{"d_model": 192, "d_expert": 432, "d_shared_expert": 0, "moe_layers": [0, 1, 2, 3, 4, 5, 6, 7, 8], "normalize_top_k": false, "balance_loss": 0.00295, "lr_router": 0.00335, "tie_embeddings": "early", "optimizer": "muon_variant", "lr": 0.0021, "beta1": 0.95, "seq_len": 512, "steps": 4287}
Below are experts of layer 6 (counted from 0) of a mixture-of-experts language model. Rows are named router (the router's row for the expert), up (a neuron's input weights, with its number) and show model dimensions 64-127. Each number is 500 + 25 x the weight over its row's rms, rounded and kept within 0 to 999. Numbers have three digits each.
Before each expert's rows: "gets" lists some tokens that make up at least twice as much of what it gets as of all text. This comes from a sample of Wikipedia text that the model never trained on. Tokens count by the router's weight.

# expert 8
gets: " (", "-", " \"", " h", "/", " de"
router:531485490512494536517477467518485531507529557499501481522506542441509479460491539504556499488512542538500525486506559478501465472504519495511504536521493505498506512504514491534523488466523497
up7:498531533512481504490503495540491514514466520546513470488507499481507474486492456497523498511494440510468509495519515533429506497466446559464517466484555482470486519493495506505492525480490474
up8:513510544468482495487478493477576469459499508478467567469510536502516496519542505528513510464519492467526494508515470497528530450505470503513458525539478478515437459539493510529540543468500522
up9:519525527499505481482514471481490520454497500470537493440454527463489449470473517492435520490496496543479491485514457496502509515494501502449479488490522530503495476502465478480495498514517471
up10:554508481456497485472500499482458492492508516490456511540495517449484482503533534515543529486513439470568473531457491494531489505521522499502509472481513548518463495525495539466458518508531512
up11:448496504495487461492493477458480458448525525495513506500496517494483488502500516451456462466494484450515531552494504508503496549533483498478526490514459563524510491517532477483485496520532544
up12:478515514559451481480507514509482490472527515458490462522518486530460514523483480473529455481530493450491531536504470477477469525443474508516480514505485526530544525531458483487471508495524487
up13:479505506487524506450500475494486520476451545490504490510449452484481535516537501480497501472519504504491511499478482468504464513444465488471468486495477525471494522579465505510525483488491485
up14:515484511504504532516501468489541489529479517519487514524513485494468464480467509509538509457438545510528506545504508522483503485511503499496530517506493542533487449496504477503489532515504523
up15:490514491476475468484501510486487487460506531483480513484503495456478465523494500545508475508444475487551506497518475490508447487496481515457504490530482502578496511462526531525493533501516502
up16:475459489516481507509488549457518488497486481526473486510540457496525527483478509506479509470476440522500500509471566513494495492528489502533516486498480519529507511549483496524487504458495479
up17:498448508475508485494473544504503519521503475542531505486477481500501503511441511548491524484515506500530535524522491521472476536526490535477485506497533488475505481552452514513487510485465519
up18:520488498454527484536489512558461508526531486479508527487538482541525475486495512543523447482512484528488457523538504494500504540461512531489543514475545523505520518544499498484533468505496496
up19:485502491507526491504487514491493475473497493469506455527519469523448477488483506517491491508510514470497512494518492487508521448512569524506494498424483496484500465522515526486527484487487513
up20:510511474483483446512562501475512483474480456488485489470515528460492518488505487474487490499522512517511488468491509518461502506484499521472465546534513495524467493455482510515491519501492551
up21:442494529502472517476476495504509468540488546485512536480510504493512506491516498540500513491510517480472512503483525475523485483457461523505486505466515525438541558472510536513507510458512482
up22:535496507482501497487503516492545438546490494496517510501500488521481483498482472492530514485514472501480463455469532504481498528485459455504520490462513496524492511488461487463506481467476527
up23:502545574482463481508485478508479502513508520470468494464487498485486512515554480516517512508517442479494514513504530514505502454497458454492547487445488500524516556518534483499527536502483499
up24:463495472457493478486510489490519495528522544494535529497492474479506553540503516521515498495470484504464523512523501474449506516486515479495508516444474487506485540497483518493550493505524549
up25:514474496504479521468512466486460504471511453489535492447515483509479462530525492536514507479534480553457461473504470505517496511490453465493517490512538520525481527505488446525489464480488530
up26:506454519511495494530482488504515524502489461475541425543495440479545513486462506508497498463507478469496526466534499500468485479514489543477496453529454478538532490525508517497511489516453497
up27:513523539495490501487509489527539442519502476488498469504483512503510509496512555511444481492511512531490528527521522491510481482489492537476525521450503484513484490505522476480489479497492476
up28:504490515516494500530455509548483482524497519507514520498490489438496513486523504575532488516516556500557479489495490573454553470486525496499520481517485457515447499517488529500508559481521478
up29:521506499505510505483474455469499529479528513521501548463530503511490504457510530497489477480526492513519492532515531479432517512478525482498544463472519502511526549497516489494498510527554474
up30:534515473506476534471468491502536514471523442490500522470514420477533565476477503517519488500444513498469500489540479479509510549513512492454516530502537516513507463490473485456512487504474489
up31:504450525466522497488517484517498564504518503478540489460471485504485518465535518501461516525477501507458517469527518481501513524499455494478514487492538492497502505480545528530482522536503529
up32:475499503551509495492484523514495479512505483545482500509472506527501472527477486492469498445519502496491452524506525493486527478539463486492496450508521469507514543538502521522481487500524510
up33:488494475504486525468492494529484483506443507523444506516479486515514511489531526509473472525505506486498457470498522539503473484478504551480470506492525524508513505484522494495538525502500542
up34:540478507495501489467474476511486490497511497521514524520483491484515455479480480489517495488493540544495497484493474541511482512465539471518519520519492466530509501551536538486505463490468505
up35:504508472456519507442487474495514487466498467505521476533498543458503491482502536485460532496471515537492468500524513508487500474472493509497524484477468505487514473493494488514513482485438475
up36:469499469495488493509507491493492473560488488474482488492491534536454519478538523464546507501508492469524508488496472483545517480487477481465467540504502482531478495489489525496520452525486506
up37:522467471537535480481500460470483516477518489498529474501515522460494498511498522481514480506505454528468484494461501466505498477494508458520484531519507454506485510481494426535487467491482515
up38:483523522506503548488508513515469501510503514521503516490516480522528448507492523551491499511484488497507458530500517501505478538535523492489462490526474501529523498479491475480513483473517482
up39:453477486487496518493508501500493492538511520516492490455517469473463498512527529472512504498514535453514458507504509466488537504510482494500530545480455458498509500534488502478463526504468522
up40:466509516503509509512462499514478510501512535537484476527514482520469496562594489527518460499510521477477497456485451507503467526485488489560492524494495508478439535478481510456535503478446487
up41:481505475522520503467486449471514512494533514525458527492530529474500554502478478486510523487460469511474451541507523491503487440453492514485494512509519464488522500530504500489505487501487457
up42:521497479509504456516526485485515522486479515510509509501464477452459455468527516537488468523476496466575497531496470514514485500477504471505540493537527505521481524482481517525481480468513481
up43:494520523522496514551503511496494474533498471551479581495512466472504528474546475493495480512538498482492478478466503514480506471495534487489486492483492472556512501520490511470522460534450487
up44:460457500490504481510534535499506516542464492469467520459488497454465526474493468478487477528513486533527505485512490508468514501519490497484503457507493490483498508509522493476498520476464510
up45:500513496511489450537461484488517508472507513500520546453468511500511549486518511507526472484506510504498477525511502518458498486506487437521484500534496466506532520499529449511482497452523543
up46:517498495466487501494526494537488524480520495492507469473504505518491513529444511499492554503512510479491506457508491549488482528486511525521463506515545447497519482462523463484536478471439508
up47:490506478498529518415500473529488482512527509475497524470485511488490517514502503504492502465467517475477429459525488502500483471551492480457490461487492550480490513510468509524500506550482490
up48:494502464509509524492500474460525514510512487495466520461481538556525524477524495492495533480523483486538474520484505479500473578493490467518447456491458497504514520522524515561470453466539495
up49:525497497509508527493531441473564517533509494483522488510494510485484470490469507473521508490478488532484497474445511471486505489488486490463494513506527480524495528502438541519504520484521472
up50:514562464538511494506474487489503512482515506509474554488509524501510531512508514472523477433522516456484477459504505467471502500498501487492500487499504536546469524516432504522487500525480511
up51:516487503485521501459506507507519544503492503484539489540481509484482510494472511545503464530506481481548475458567532515523516498457487490486546521486509522496512459549527526524460522549467497
up52:497462500511457505478537509521512518476499519496509504492456441499514496476476499495521560478525473487539521484468476494499526484492493461509485501484525473505543466515490506527526476494525478
up53:487500534519465516445511462520487521502502521558533532514471510537531504503471490502487532504492523484459473574549484496502479509518495522448507454485515512495512510487509531521518535494496541
up54:511501453483483470482477493490533452473461515496538496491486530518499510466534474507507533475511521462471483516502483466527494537471517511443503456520482515507509485493484484491505514520510477
up55:472489508523500521530471537493535508512487523506489472504502523480547549523491511502520502517501454452556508539520471467487507485554474476524541531543484513478498507575495547509510520494462518
up56:517497493450504472516502469522509473528503511490496495487502515451471514485478517499459532510486439510491490510496493453518523519506473494456510489525497577488512486515440512420509494493511513
up57:473505499486464424493478505465482491546506464501506534486475503478527505505477473473473499530495501517517493508496539482464477490526538508510527523526485525541478503492507510501515473461515511
up58:498562492466526519526535532485477542519515488537528478564530449475463511482494445491534516452487481511489493528499499556506554513497511496478458517500484465468533503502479459458490482546499503
up59:501514522503532492514487462548490494449498449526482494527506416531467496464487527517455496491504497488520518484566534469501510466500474497528501455513476480494482519515479514456470499500511539
up60:521503500472527510507491492454499537457534496524498446478481515503478512471513536486462468486505510456490509506497507477526480504494501448521498481442479480480495505504491477492511522502487498
up61:483503519476504502502476460459507496512507538552495525466507470475508520483507513486512554482492427518502475507498499500484502446484489496493483518501558551486522523460525479497462530524467463
up62:472491515471510528517471497483505499533476516469494498526542476490462499483522527493487510486536495513504537550491513502495494451521526527478517520500507514536521527519508464520497469513451498
up63:493502474509495537520472484456483480488461510499520481480541517520499507490482496499527476552494511500504511534583510519487472525522503544531500464509498478532495486476515514511502497505546477
up64:509515465500481501483493515459484528515501506516484503493497526482472482505511518487515456507501493495509516532540476500460489486499489488515490487470520490489523495476547499454465482492491554
up65:507493468474464465525491501498501499483469482491539530523508439491493497482530471512529489486516532508557451581481515535499505457508531501466503490474521469473512504491489476488522494530492544
up66:544542479506510499474547478484507495487437466463486533510491504538526506525487525475523510494495501458513483483520491459476462453485511532530485512525479464491485517481507496432489523505500490
up67:483493511495491508502543532523484449461500480516531538480522506525440513460551482497506509482477486486471525511484459480512485517507536531502491488466474499455497514522438490502510471486544466
up68:487534482518496492541476511473476494476479484483577468497515461515483531493494477481489522515480460498505494501451536526495507512521484502521562500471474510496472468478518549516505482513487510
up69:462484525482483481458482497492500446480485524490499473504534521480553486486503489511517504501509546486535490584512481535503485497455528467505515506484488518499500506477557522526487514487490512
up70:486506524496531487524523524494503508462527500507466523439538481552526514493500473484532520516510499509502523478504520535521476469521494522471519455492489548487488506513501513509535498457462502
up71:506505486471461493518535550515510510502471458529435516481516473495504477486505505495436501500559505446517496491502467481514448489506484518476519497483469512500558534534526500460493471460490516
up72:471482498564482518499539521464503520500504490479475518493510477514454512493510521480459521479458509540509503493504523493485523546498521504483529503529491519526502458551509467493544502492476489
up73:537503535438557494435482505466491482504495508509468545442517469538510482482502525485503474497535481524522558467484514513513485479514495493574542486524501521499457512465471495528524509543483508
up74:475516489536509496526468466528515488494516510469509477468512535463517510470530514506486510484494443490455530489477464508486480487515524521475510491510448522476461510483449505535493510478505520
up75:490518460492512501484485538503476524524484470526475486547472530467505483490531494517501519505509467493519505536480504515520514536470520511522471453511490534529533493486487540520473502519501511
up76:542473515488535472516489486507494487529506465508463493475503521519475474526477521487499491507500513526515553512525512585436488459517502477504487459489498539493506515568485477524512485499550486
up77:492554489511504475434489510481516509537527491521518511524507451477487468474477499505494515505521490491487507457483461483473489479529509504516490465485478490485496526520470470458538509509484498
up78:534511531458499508473539487548497473440501493524453471517496485517505492536506489521495486486527527505484522487515497490510528503498519475497504480473483531493533502513535493507449492511476490
up79:543516498458451535486478507483486504532509509518503474484531456498491528449506533512498512502476505504503472489517537507517519496541513457517522517496517516524528522507446495479496481519519481
up80:462483481497465446512497491491488491495477504523502472513462460470469475491493524500468527486490500530503527529470490545511443468532485524487462488483507534518467499493526532461409504492512499
up81:485533545513506484513464536535491518478498560513515490523528493493512458539524496520521498487461439477519454502524510483485495509499454479530529495506527511536473485516464486516530552518439499
up82:497482527513484544502497522474485530523510512496479529469493484528516526495486513506481494482534518545517533472484480495495512508502475490516471493500488472505482521502416573492528514529473504
up83:533516501527480531506495492498511515458507494480487544487506489496504521479516482481524548491507549454536520498560490474482521494486477439532474481486476510512464525483499505488455480486524482
up84:493522480508467454492490501489433513518501499481519493484486521535464532475496473497499474475502507537464586506521527521513463541485479521509523484504537478493519482476533510466515475518472505
up85:499531530460465476508489535535486486458488476450498554482512492502482484544464538518498485481501487489522484499473487485541526518471494510438494502539516526527518516506504534547505543514517472
up86:536509511508535520510497493481486486509498508483540480480501508521451499530442501524470511517476490509481492525492490534522485536508538483474508551507515489504477487535496474510486472517545473
up87:484490445511521473525538482519467473541472472472480466495531478491496501499527478532512488473498520530512491533474477554513481517486499466512505511451458490503502497550510526529544454517511521
up88:486534478476545530519472493495526502466484540493530466537495523496493563479552508510483503496482466535525498501522504495530509495481544481514514479514507546473466507454521484522506523534492518
up89:530512546506468428495522457518491471478527496502532498509474515493515511523514500518501501496481512526498504493531473513547492497499512517526479485545490512494535490509534523532494504459464471
up90:470543506490498499513468470491513477468513494466521470479483537515513529464522515483531471464490526555488514526494504509430486488502537438468461498486531490517489512472516516490493495528487518
up91:518496478460533483526500467516501530486496500492471479494516501503508509495502517496477436494457493502493493503522510532461515503502522496465524495439521498524488522544519466474472537504507502
up92:506502514470502516474475522518435527463516472501522463458436495513510519478518466487497492552506497543539512502494517510462520476455491475512490496443465474518475458500514453534546505492487497
up93:491460476492501527492482500522510491502480486507503511511505539503507505507496519500492492539500491508483495477539482550496472446498480495489508520496451510466497493473515478495434544551472449
up94:530527497506542507509491561540490438510438480507475504499494534527470509511482505533510520511536505521510503473478445525481543478485472503550488506493480513530477532537525508489512461496496480
up95:505502500471501513509474469514517476489494481477507479466497509524489474519522483461510469468507476479519510511524500523517448515485505466495495481544523486470523446475495479519507539517537508
up96:515507446511498513488533535489517513471471477485481491517489475460544470518540507496487512479500454501486538490481509485498519508507515539485504508519510519487490485527500482471529512477509521
up97:528484479528475479515507527487516519505502515490450543500511500517519521497494491462509551528528505503513487511512500489483492498500451536488479526502501531450477491489490532462482478518518484
up98:523509519503551497503496471525513461502475498486489485513522485532489505500476488493498477533512546449459486472526507528513498516486533496505528461475499488515457457538517506478484492443514503
up99:441485529479489515487511503461524494478465523539506516516517484541503510517521457514483529493503460498504443473474457472519504520528456505518515531473498508489502586531471530490495493519502534
up100:487507520489495490498518563470485493499474454530495498504459448521502508464488524498505539470544471479485509526532499520499481550549468471482494459514490478486500501474516501491504504486522497
up101:536501532515486488523487492519503499507502496526523579513504449497536506472504504506509493537485519535486554474462506525521503466488483452533487497515517499470459514474468543498504516548490497
up102:495512522496524532485536489511520502462497493499522508510510520519511518523472534528456478516519509445485500427522521525566492535498492496530480505514536482534493531489449508464490481496491485
up103:479517442510460491468497524531499475470503482441511505535500496495465482466541485513506466529517508533526467486478495493460479487509488522509478517516519581475507503484504488521475521521468526
up104:515530460517544484475500533451496507463508501492474530507482468501471506478517481481529475486463506509505497485486477507515496498459556514541523485487456503499499482516505470507503478497496481
up105:493516516476498480460501459476505462506446534510525461524526492513533477498490476477494545500489496520511522553489497491543463478498525479508492480509513479514537486500507509507527499496512509
up106:495516487458477474503489542486481511495527505498501524498544501485504484501489522488545483528455515509511509503478500493507506462435489456513474509469485448522504469515496521488511515488500503
up107:506482515484464520508531507467447558475520501494507520466486462535493470503453511543496522528482485522545503502496519526508512483487500523533525525518487538508488521491497492532512541518453506
up108:522454506516505473455505521559497521506535518502474526485487458473510488502474464471500508507525457506495536486471493497498532518474502530475505412497477543516491481494492512487498571479512499
up109:506489513474507468463538498513474489482514485533490491526508499458503471502499521503522505501513477477524529514494506501501470506535500442451523547474499528497507496527490514457439507513533585
up110:489506474518498518546512492503485493528457459498452502478480481512482496508496487521501525490502486525521506514524486502504516506500494510522485512501504499542512540545460487485524490466479485
up111:519495501509500464449492506549493519510515466490482491492517530520482489550489514476470529500478523499511504452455519466487511510465493515472480508535484481559472502479490535479508501486517530
up112:472488497485501516520498479457512465489505514490517467470504531543490499532514508478526480506507495511522462540487538539527470524508504508480525499545531539522510542516495498505495466517464494
up113:504486497519471494464527522474512520529541511527504487475492519470509462481480464484492550462517515453565479509488497500489462521491489441497522492503492454514496520503490446489472524512503466
up114:476533485486492517486514495507496499514506509506545463519482471521535505479520488517515512518475496528487549479420503538558449515527532482533485510480490442500513484484529524544517513488493520
up115:465467465547477485512470517529489416495520489538521481490501513535516490555509547570492547522496486504533471485499462549485473477546459493524474527512536502507477515488498488517479482496522493
up116:464506519542523533542495515503495447500528453466527475486449502511527465517473525539522526492495500487506539507515484532483544538508502489497502463476481503472509525511502496431533561506480512
up117:479534523534493524504466473480508505536552511547478501491487512465498513498432508460549516518507479485514513531510508542529465464499491508496500476501479509470489512530475456486483550469470486
up118:554519528507501475487497522491477461494493438492471512521558499501491510466479466481504501495466524490484500534467454453509539498482472506482481485497472509458538472506496551496504495502478477
up119:523542494470515498524498490475517512501496559467504523471528438482509466486482458496511487487527513512495536514526437507475498519516473515519487489513502488510546524501498520506516546525486512
up120:516490503496484499525497527513543459482468499494510465457523499536495487501482499498477463496534501488513450501471518512529535497481477496534481471481482464479493465484476491505476498465516475
up121:541512467512486499511544493514510486524491493546535486541487515481501476493492496488451486520532506481469482495532459482447456499488500484466515462533505508542492517491526496560481488484458461
up122:452502551501505502501509525484482526515485485511520539480502550469487481469467495453521514498502551478468466502485523489500485510489461538497501496529510486540558472447497478494457491532494530
up123:492546516525498478522489512522565517473476426520512507519519511517484522558512500455509493486455499500463495575453454505489531493522551483514458452519487542497492499528488502499536519497536513
up124:543474518554498495499529494492474490522476505472527526488430463453487512479480505498473524491515514467492533543492518506536502528498491481456537510496480502534524461468467514502534552511497484
up125:466528493494524506500490493490508531448517449520531461487508531453535469525527518523494468525547507531541487521545496488494539482501509505468467496520475528484530531505508530444481500441502498
up126:478515512531518511502432527478585500478519514556526540502516467476500526493473498507475485460479488481522548500536514513470504492481474516506534492485469477453489518497545515492532498464498478
up127:531495510524520515530491448490472536514473474485501500471509534480483512529478509498488454493479537536520418475511517518504491481442474516494463456495510499580511468525472466513513451484471508
up128:513523493517490491486539562477543504488514540484513484511530503502456490530501532468476486434519481523517488485516522506506483528475521483478544497461553494535495510479425535459480478499464533
up129:482513490533519522541493473499525557514495510504549497530477477563512541501516533524477533519492426511486497502478458500487474515501549517556478477511479441517502471483489480494493517531501479
up130:507525522558449485513476490485496519496510447456485523474495522517462529524500521497433472498472520529528523541467490510496541521498516429501523524483523519519483479483516490437499484502508497
up131:554483520492501472508528484552505478511501502530495488487514488515491450528468512487484480502544504495486509517522494509442490506482499480494499519501502459505477511489486492509470497520527542
up132:515500517511474549504491514538510530514464493488493527529470529492489441525485486522453471463486499492498526528535502515437539498456492489524502516471512460505491508468511477516473513520485543
up133:519498506487454465510540503504487473462508515455520501473543505517502505501530503537515471480475522485531461484518482514522512452533488496503477516513506499527512529505490465522466502476517587
up134:502541494494502498495524508527537544476486472504521528531484488520490474510506518473521519515559490486570469531477467518470507473452487476504503511523483510508516538478481492470551507532520513
up135:481496510476521494476514505463471490547512495524513472491502498524479495513487546494467500536522529503474482504500524550464464501509525485518500530507490510540480519478450511493524494506500501
up136:517465466430543499448476529543495495488469504498516495493513479482491515470502498504524528475523475475501528554497507489520480510477560494439503482466519516501533547527555535526503535521540509
up137:524534530493498496552521565499457515527512526493505493480528513520508502526462458509487499473471459496493499538478514488521533506463534522543487493546493551485504474544522535476502502499494482
up138:450476496523514498512514529510478479459453529504498500504484482518496515458493500460459522455514494518581519498484489511477494491459506485458522494506506498493497506488477479488498478482485495
up139:519498482534498519491474548542475456518517506511493489446497510517445496471512503487505506497494497480533518502485525487471485537513488523511464468485534462482537534456465509481481480541528497
up140:506513548464549545490543541511480466501481517497483516489527495491475513521531512486475541484470517494470511519511471464526469473485525504484518493548511475433549512509518545520509499480509509
up141:555492521528483499504490513549496469429456536523514506513483495526526501509509489514526480489558487537508490481490517487509543480519491436448469492456516484485494537524487527506478488513506481
up142:451522469511534528503541526535502504487536511542503504494472470519486492496461468508489514520504513521552507536516460533514486520513513522526473517462519493496481522532500459512492505488527494
up143:480469479554538480510483548461469500500489490535542475498504512512525481513512503539514483500469461564491488469502494475519520473519489474481477539548499516510490509493538488480464515469501476
up144:519466486538450514500484481527504491510473522425489553486509511478500520489489527473491521498529537496485521526501497483486481489545487485481479447504490521514499494484521505487537506464505502
up145:526489487466428544498525466467503487515489502479503498506499534522491526464501475546505475508521466506492470525482487512486464507507531549488468527538540528476493516509513459521539577453502505
up146:468493488522491514455495479474511509479511480539494507471539483495488531498483493517446525475487491509476530469465516482520507485486520539486482512490494520486470533486480445497517512522474485
up147:496495484531541490464537489496497508493499447470484517455521490493499504534509521478462515489488512494559513472458537530508478503501485475476466505471493489483507494480558490448496511467489510
up148:512497495498467524506510522494533487487493511514512526529515439501504492492485493507489508493500528458475526560504519496521476539477559498489552516504487522508525475503513476506452484516498517
up149:520523467518518467507479506517501520465525520459480477474500492523472501489520510535537463499530524459520497462526468529448521517475463527511511512488512498522498512504482488509478503446487490
up150:498539491469521508530540516489454456520506516539495523519432533530473518487534501477519505477539509485532482490489536513509526486519476522524577506499514493483530490493510515477491510527509487
up151:460460517475491491479484490530488505504531511485490489489509512486532489576543535517449516514535487528542493472543527481538471545456468476492467515521510501502507512508528496478511530489526509
up152:491484527528523526475470555482451494499507554465511511506430502557507547484527515453542507489517499465502495475483473518441520502500504450564510489492498497471534506480489453507484492481508495
up153:518475506472532502501518528523471427507489489490490499492498509528534545534580478536527520463474513476485521518512481462481485488518526571499497509509491494502518518509490485507505494495509495
up154:510528491531522533462513520520462523537513494518505477428483500468480527480479496463480520484506514468496471497552517468497496511525496473575537478471503492491450510487517473532506514506500486
up155:460555520517509500489479537503457499501505490488512493520471467519453481488503445541468540562490513503549527471518480536507478519504517473469554456516482488482509538506512527504497516458515489
up156:517488538498519529511495494531523500502488475536454528494524499543489507552483504508494504522518499481508512510484513500491486503540482455520504498513504483490499522537445487542528465499473534
up157:522527479496513546488504485494494471464506474486491522502489495489569473507518514493500489479520498481519493556534471502498441471498490510505516555492526481493531477491494520500512532486532518
up158:444493538499529496498499495464493489502481434470501470505496493471489502475511488521535517531491477527514529476502462503499471525503468514482555520500531513523533510513508494473528489499485554
up159:507554512552531498471511479481481499519476534537496542512471496484458453476500501526545513492473481511480511535514496518479475488508497513494498487542514514549471524470521500522456502488536487
up160:507493539498499511462463449478518493520478514493493501466490512531505484470475461461483492467494438469503450550479538510541520506474502516485480474498467505501480508511516489522521487509522524
up161:509492521500569527512508487474561470511452514502485492509515483501521506489447474489534488526473501490518463521518493501480490480491491480537498510516492480468480539532529506476518535498503500
up162:466467543503533520485508540492485513520472467519520520524544501540491512486499459476468502494494519558481506457535492526539476496502479452483506524449476510537495487486514449453444509543517485
up163:544490517489530483472482472501548531531509505505497469455534483527498472500486520477457514491513472514479468482478485464440519457460507511485497506496523476512483471523531507493476512474502496
up164:494538512521448487527501497543516507466530498518484492512507506525466525543541491521530495467549500506479502494523511469510430513479483487545563487513487518503477507546519552506462530504498453
up165:491465467539485502451510487493541505519493529490508523521490487487494507507512435472492467508513522511512529533529496477452527517495513488527496509476536494503493466447504485527490520487540495
up166:514505473534515499494520526482515542491496415472534518517491531485536463480456511519511473524482493492476505502527438519492494509468478502530522489546508529503505521471527468481556477499471516
up167:451497488474489520524500484480488511506468541530504532492537501492501513538470532525457502460498506476486516502472465509497513543470480491530492494534511498513475527506508506517484445508474479
up168:521503507500510496467580507521489507515487493488492509489489465554521515493507547474499510471484459522506463494514489504485454498494515502484541504516484537529474505495458531495489528460510502
up169:484465484531493500454549456523522467508517468526501467482529502545493501514489511474503537481512529545481468527520494505510489486461484510508468473510488454545522508467458528482504501427517495
up170:509494455499485552531492480503509462504471457456521522487471501527481484497486534455507527484532497487530482491506474472504504500455518538516462540493469476495516463553501506497507501470492490
up171:466464500535492521530542487520530540444458494474483513485520455508511486529509467525497482470468540502523529517495514493532480553490510500491537515544495507498547474505512498498505542500482451
up172:504549503446498515480490489468518521476503474513434476530493512477523511498483540486535506473524519505506523487526473502436517529518522476494516465528500514481506488527447499503504526505464508
up173:472456490496496459530504502514500479478497520526486525534457468511488526515496502476507514507506470484498508531557515463499496458527455481493522496559477501555545500487496494527479490499533508
up174:529494429516505502481458460498488500563479519493478522434511465540524472540527485528507489520503516498516491489510511501480496504498495502554536507522478526539483523494459463497472520522509497
up175:485523486511448501478512514514515525523500517479528545491512513516494552493500529510492442520521473538544468472475463514529498501502500520482497469462487448522546487490486484518492541466527551
up176:502518471521556464509504488473494546482527506519460481509488502545460534487486482482499506463494485502514506490506506530486514490518517492505511488506515450468499521510467543485509487462476523
up177:496492457485516501493483504537443516535542495479493510466522518483493507496459509482516484470460513487534539492517516507484493529532505476468498507536514478514518538499520506456454502489499518
up178:512518498535526496496509515514504469519497494533489443472508475470456510514490495511494526491535511464513481459456522469455515473517501525519524517520480489456504496485506499512464520502515467
up179:481505519500463514466450579521485516520515478464482486505513502523472524494494497473517453498512503487535515498540500515469495509466497496522517480518493518502490436469543482494538472514491502
up180:484522491519482489502501505480521496441552482497487527543515498532525525462502481504474508512510495495484556503540458488484526583489494506473498475502496479488506506483518472472516496509501507
up181:495479479539526496497486461528497490525511508499473509498522523500501506479500503514462529473483529507470515519478517529509485497533498493509483511506504471507528505497503542510495502518503495
up182:493497485501480523525491480448521526455533447502472558545447511507492517522495516515516487453485484539545476467467518502506453523504519493524526505470475509533504438528486442496518490485492540
up183:491538471482485488490502533480476519503486486515508545479519507482493483452493531521468460498447518548504516485507492485510482539532501507474498469454455567451464525477472515473464523550501478
up184:483506506539481515499469506553539513524494543484490559495486481503507497539465484445501516500502500509482470513497446503487528511530526521497480486469515482535493526504497476520518490537520508
up185:478525490484462513523533488491515508443506509466497494505517482511505523458492489486494512474462477470478511520512481480504486530476545536497471498514457517490509464523490500506475492529475497
up186:484560491476466492509491461557479506493483526509489494492508471490490487514501479516499519507533502491506525519498501516533495515525509514474556519468513474520502500464473533506497470439539487
up187:494486486450438551527534474489512484514526498490503457494508497504495535502559518513469490493470467502505485491513460502491478489546520505572528442521513511490464465508462458457511499533524479
up188:532488504527471453507510495517527497535512518480507514503488531501492508503485549530484503507469511498507523542529500502487493465491500509470483483517477472512456476508471454456495565476503505
up189:458541547509528489489519510473526498499456531507530549459510471477496527522518518492499488459506479458492466556458481501473504500513485475504546475501534516498508517478500524489463491505521522
up190:533500476529510487481507490504515471541514537513530524481503481514495474505487505487493483471533479511503481473465515461536531467462524519535493469539531491552494487492481479501507530511525488
up191:500453430542502472520502507517472480463481530517495481462510472518439547496484498528495481446487546486549520505488482511503516479482491545522566519507517496484486494528451487468469534479509463
up192:537464437503508527458520534523483484511491506501485470476458485484518505476489498492528532470480485475454504525515450467482527526489512507471500474478493428518466520480517503522486472522515478
up193:507474451460476483492500508522465486512493505465535518503476501473431501492505549512492489493492507482540496487480470490489471491469503453555476512433495538519510541477485503509443506488500551
up194:511506522488548525498493489480494512553486511507480487535516464550498508521491487516502531492519459458503486542476506511525522506500484501442502452520510505465526536501487478496511468519494510
up195:495539510494501527524495489540484475541484509526519513502530499539471489542516527515518507438495522552510514530478461520500463514514481494519513457483486508502536493512456480508432497498529547
up196:489476514540489540469460513465496489514528498539467497496484496528497519470518487484462526522473457471517484498559538513536489514533463515472501495500502483482471511526499509529492479507520540
up197:508505484487552531433484504586492470507468499507491487515520508499514530467497497484504485514527490494461518488543505482449455510551525498540488524486514537523549506502518472539474499469497481
up198:507489484497529464523546472487491439495502508474416514532525509502496525487507493491500497488545458498496479545533506504511492464481486467495555431527489511541522529506499523500482505519539496
up199:502468517512470493500495541502504527507529509538505461495516480515533554491506474505493520521486527490527511475473501503482529466468510506475505493476539523541487518468539469495504492541480518
up200:556484478481509521488519500459501496454507510507495472490481504508533563526505490501461476471471498483486465503493490513483458534497527477487519528493507520478517520479491530513535497449499502
up201:515478475516512506527471471498501498530473503523518477478521479543432506537509498479473495515502466519511470517551494500531521528475477493560491493509485509475516514479525507503500529482486470
up202:518488472544493513497475500525517513508519479506464493505528453527499458475527507525483511533451483554476499486555460513502481492523546480491506482521458519493471443520439504481516525509476463
up203:516494479481507523514467485537533485485523441560477487509480484453503527469515501492524498466498473486496432504535468477462520476516488483487489490511508510493480488496490513518507544490539552
up204:505513474475533497508499508453519489530515477499483500507481493522517500519531492508520538527454486521501450496444490531540521502507522510488504495483451465472517498541528526515503447556511526
up205:491517510516487496484521486478524460503475518455490521501545480480545517501544457524479459472486510525486531506509517507463524496457458490469505530515504490539514536521515498525494500418516514
up206:509460499564480523472519545497496464480432472517501462493502468527496521532504510452510463480508510501532472482506508477502489551488492506507505514514536489489528530468509486500499520471519504
up207:440509535465484485534504507507497500496503493489498456484474522483485473494501489483474522492505495474432555483516499508501532527510510514528468499504476550515510514514501498537480486510542470
up208:468493496532497488487523500499475531479520498470492496445507474460489531547504523462511488525515509520468489473480503465496519527499532497479521497479530515559516461490521556523466508523515512
up209:492508494497487504531515480483520496469510496492468488460490498514523443537528498474517510535460490517520513516478452503505462522519499499500464474517490503475507506476487469502483528473455494
up210:505475493452479489534504520502528484495527521507520518507554456488508518481535525510498512510502511495561525487531513499499497531494520527495497505471517522546504499516504505500529499506552499